python train.py --n_layer=8 --d_model=448 --n_experts=40 --experts_per_token=8 --d_expert=128 --d_shared_expert=128 --activation="gelu" --moe_layers=[1, 2, 3, 4, 5, 6, 7] --router_score="softmax" --normalize_top_k=true --routed_scale=1.0 --balance_loss=0.0196 --balance_bias=false --router_z_loss=0.001 --init_std_router=0.00664 --lr_router=0.000879 --vocab_size=31118 --norm="rmsnorm" --norm_eps=1e-05 --tie_embeddings=false --optimizer="soap_variant" --lr=0.00191 --beta1=0.95 --beta2=0.98 --batch_tokens=[32768, 65536, 131072] --seq_len=1024 --train_tokens=338700000 --steps=4464 --dataset="wikipedia_en"
Below are experts of layer 4 (counted from 0) of a mixture-of-experts language model. Rows are named router (the router's row for the expert) and show model dimensions 256-319. Each number is 128 + 24 x the weight over its row's rms, rounded and kept within 0 to 255.
After each expert's rows: a language model's description of what the expert responds to; "comes after" lists some tokens at least twice as common just before its tokens as in all text. This comes from a sample of Wikipedia text that the model never trained on. Tokens count by the router's weight.

# expert 14
router [125 111 146 140 112 124  95  95 130 134 153 118 119 124  92 116 145 100  94 115 166 126 119 155 122  90 164  90 151 141 130 188 146 153 169 101 171  90 109 147 130 113 128  94  80 129 104  96 154 107  96 131 167 113 119  96 126 111 160 111  83 125 108 131]
Description: Units and table cells. Degree, minute and second symbols in coordinates, %, km, mi, periods in a.m./p.m., and pipe separators in tables and infobox lines.
comes after: "0", "5", "6", "8", "7", "3"

# expert 4
router [171 116 140 141 122  85 146 100 113 146 101 110 122 152 120 117 119 136 124 127 155 109 140 126 154 115 134 117 141 136 150 107 129  99 152 114 170 108 122 127 104 128 146 132 108 118 101 136 184 119 113 131 181 112 102 125 129 122 111  73  71 132 146  96]
Description: Sentence and section breaks. Line breaks, full stops, closing parentheses and == heading markers ending sentences or headings, plus but, However and and.
comes after: ".", ")", " |", " =", ").", ".\""

# expert 3
router [160 129 150 132 146 114 155 120 171 138 159 117 113 146 179 127 113 164 115 131 111 192 132 143 128 114 134 112 137 141 181 125 151 109 128 144 113 119 168 111 126 128 129  84  92 129  90 149 170 109 109 125 122 136 116 138 145 100 137 112  76 126 151 118]
Description: Counts and number digits. Number words such as two, three, several, half, and digits opening numbers in years, scores, lengths and population tables.
comes after: " ", "1", "2", " (", "3", " $"

# expert 0
router [123 193 124 149 130 107 124 131 126 130 132 169 112 157 133  97 107 123  78 129 176 119 156 124 127 117 144 103 154 144 164 156 138 107 130 144 136 140 116 139 174 113 100  90 103 139 125 150 122 111 125  85 102 131 126 127 143  98 152 107  80 148 123 129]
Description: Nouns after articles. Nouns and determiners following the, a, in, often before of, such as beginning, end, side, same, years.
comes after: " the", " a", " in", " of", "-", " The"

# expert 2
router [135 153 158 139 108  85 161 113 119 132 146 102  84 116 107  46 101 131 112  92 134 141 185 140 124 122  91 111 167 113 129 131 162 130 134 127 126 121 114 122 115 106 177  58  98 159 127 112 187 104 119 121 127 171 115 125 157 105 135 123 113 131 132 112]
Description: Digits, headings, quantifiers. Digits inside years and numbers such as 1979 or 66, opening == of section headings, and quantifiers like many, several, few.
comes after: "\n", "9", "0", "1", "2", "8"

# expert 28
router [117 184 153 142 128 126 128 103 140 138 130 188  85 141  89 128 136 115 107 116 134 135 162 126 173 106 142 106 143 155 159 104 100  88 129 123 151 141 169 124 142 113 121 113 164 113 132 140 140 108  97  92 119 146  95 141 162 139 134 105  84 132 136 101]
Description: Sports stats tables. Cells in sports and election tables: country codes like USA, positions MF, dashes, Win, Total, numbers and percentages.
comes after: " |", " ", "|", "-", " (", ";"

# expert 21
router [116 151 163 141 120  99 159  99 134 152 118 110 101 152 171  79  93 147 137 141 130 154 199 166 112 136 107 122 159 122 112 172 115 129 153 145 131 129 135 107 138  79 127  91 119 140 133 122 151 112 107 121 117 122 134 131 133 166 134 136 139 141 123 113]
Description: Leading year digits. First digits of years in citations, dates and career spans, such as 1 in 1915, plus some name endings.
comes after: " ", "1", "2", "9", "0", " ("

# expert 10
router [166 171 151 156 120 119 106 113 128 153 143  73 103 139 107 101 107 139  94 109 118 179 124 152 110 127 130 107 122 163 123 187 180 101 158 139 127 124 175 129 183 123 160 107 141 152 102  92 159  89 117  90 200 144 120 106 120 155 160 140  91 126 122 100]
Description: Line breaks after headings. Line breaks and first words after section headings or taxonomy lines (Order/Family), such as The after ===Pre-production===, plus table separators.
comes after: "\n", "==", " ==", "===", " ===", " ="

# expert 24
router [121 183 120 141 145 109 139 110 143 168 169 179 110 141 146 104  93 160  93 104 139 186 182 134 135  90 142 122 147 125 142 170 113  77 145 117 102 124 149 103 117  88 142 103 113 119 139 116 128 120  97 101 128 127 113 181 129 143 153  82 116 133 115  99]
Description: Section and column headings. Words in == section headings == and table header rows, like career, history, Total, Coordinates, Preceded, See also.
comes after: " |", "==", "|", "-", ":", "==="

# expert 38
router [131 140 143 148  94 122 113 116 138 169 124 185  49 129  96 131 117 111 111 127 130 177 167 147 129 111 133 109 143 156 134 136 142 148 120 149  81 101 136 115 123 125 126  92 132 124  97 101  99  62 122 124 114 109 112 127 135 138 108 120 123 140 116  65]
Description: Numbers in ranges, tables. Digits and spaces starting numbers after dashes, to, or table pipes, as in 11–15, 10 to 12, $32,183, plus minus signs.
comes after: " ", " |", "0", "9", "–", ":"

# expert 17
router [111 118 175 139  73 141 147 123 130 179 132 147 115 157 128 155 115 132 114 121 137 126  94 170 133 152 125 132 144 126 141 136 181 120 158 168 108  86 136 107 142 117 147 116 130 126 145 116 100 110 116  95 154 132 123 127 154 131 155  99 126 133 118 111]
Description: Ranges and open brackets. Dashes in year ranges and scores, plus spaces, open brackets, quotes and LaTeX braces before numbers, as in 1974–1975, 4-0.
comes after: "2", " ", "|", "–", " January", " December"

# expert 13
router [156 152 138 135 139  99 170 104 166 133 154  68 110 132 142 110 140 128 107 126 134 139 149 122 111 102 158 110 164 139 178 123 110 118 149 114 148 137  89 129 101 115 160 105  93 142 103 132 129 120 100 111 146 132 100 118  83 109 172  96  91 133 117 117]
Description: Heads of names, final digits. Last digits of numbers and head nouns that end proper names or phrases, such as Stadium, Avenue, Records, album.
comes after: "0", "5", "8", "6", "7", "3"

# expert 7
router [159 146 139 140 154 112 151 107 175 162 129 152 140 142 143 120 138 149 124 145 127 186 122 137 142 105 137 108 112 169 102 116 131 122 153 112 107 137 116 131 115 117 128  90 115 134 153 142 161  71 146 121 137 155  97  92 150 120 113 120  89 138 129 110]
Description: Dates and infobox digits. Month names and digits inside dates, coordinates and table figures, plus infobox field labels such as Type and Date.
comes after: " ", "1", "-", "2", "3", "5"

# expert 16
router [126 129 125 132 140 121 114 109 129 149 114 138 117 152 117 131 106  89  84 134 190 174 167 137 136 141 148  94 155 126 129 160 165 113 130 186 116 101 121 111 157 118 153 104 167 125 133 122 136 114 102 114 146 133 113 215 129  80 124 101  94 158 189 101]
Description: Table cells and articles. Table pipes, blank cells, single letters or digits in tables and infoboxes, plus articles a, an, the opening phrases.
comes after: " |", "\n", ":", " as", ";", " is"

# expert 23
router [151 187 154 128 139 113 142 112 144 157 124 108 115  97 113 159 115 151  89 104 151 136 149 120 155 158 137  83 133 114 145  92 171  57 158 124 129 138 116 119 116 105 168 123 104 177 155 157 157 113  97  91 177 146 113 172 138 114 152 112 139 128 144 134]
Description: Relative words and participles. Clause links and participles after commas or headings, such as which, who, but, known as, named, built, located, born.
comes after: ",", " was", ".", " and", " is", " as"

# expert 26
router [106 128 174 146 120 100 108 102 107 147 139 127 112 172 121 113  76 116  69 103 163 150 141 170 130 185 116  98 156 123 163 180 183 116 147 175 161 108 197  82 125 121 175 114 119 141 140 162 151 106 132 103 139 150  83 160 143 111 101 111 127 196 141 148]
Description: Determiners before nouns. Articles and possessives that begin a noun phrase, such as the, a, his, their, its, and possessive s after an apostrophe.
comes after: "\n", " of", "'", " in", " to", " for"

# expert 15
router [135 123 185 151 123  95 144 127 135 140 125 104 128 122 131 117 104 147  99 119 158 161 166 141 123 142 137 120 122 153 190 134 159 111 126 115 121 102 146 109 139 113 134 100 181 156 137 105 168 112 109 110 131 153  85 207 134 129 111 111 109 143 127 127]
Description: Pronouns and determiners. Sentence or clause subjects and determiners such as the, a, his, he, it, their, often right after a period or of.
comes after: ".", " of", ",", "'", " the", " that"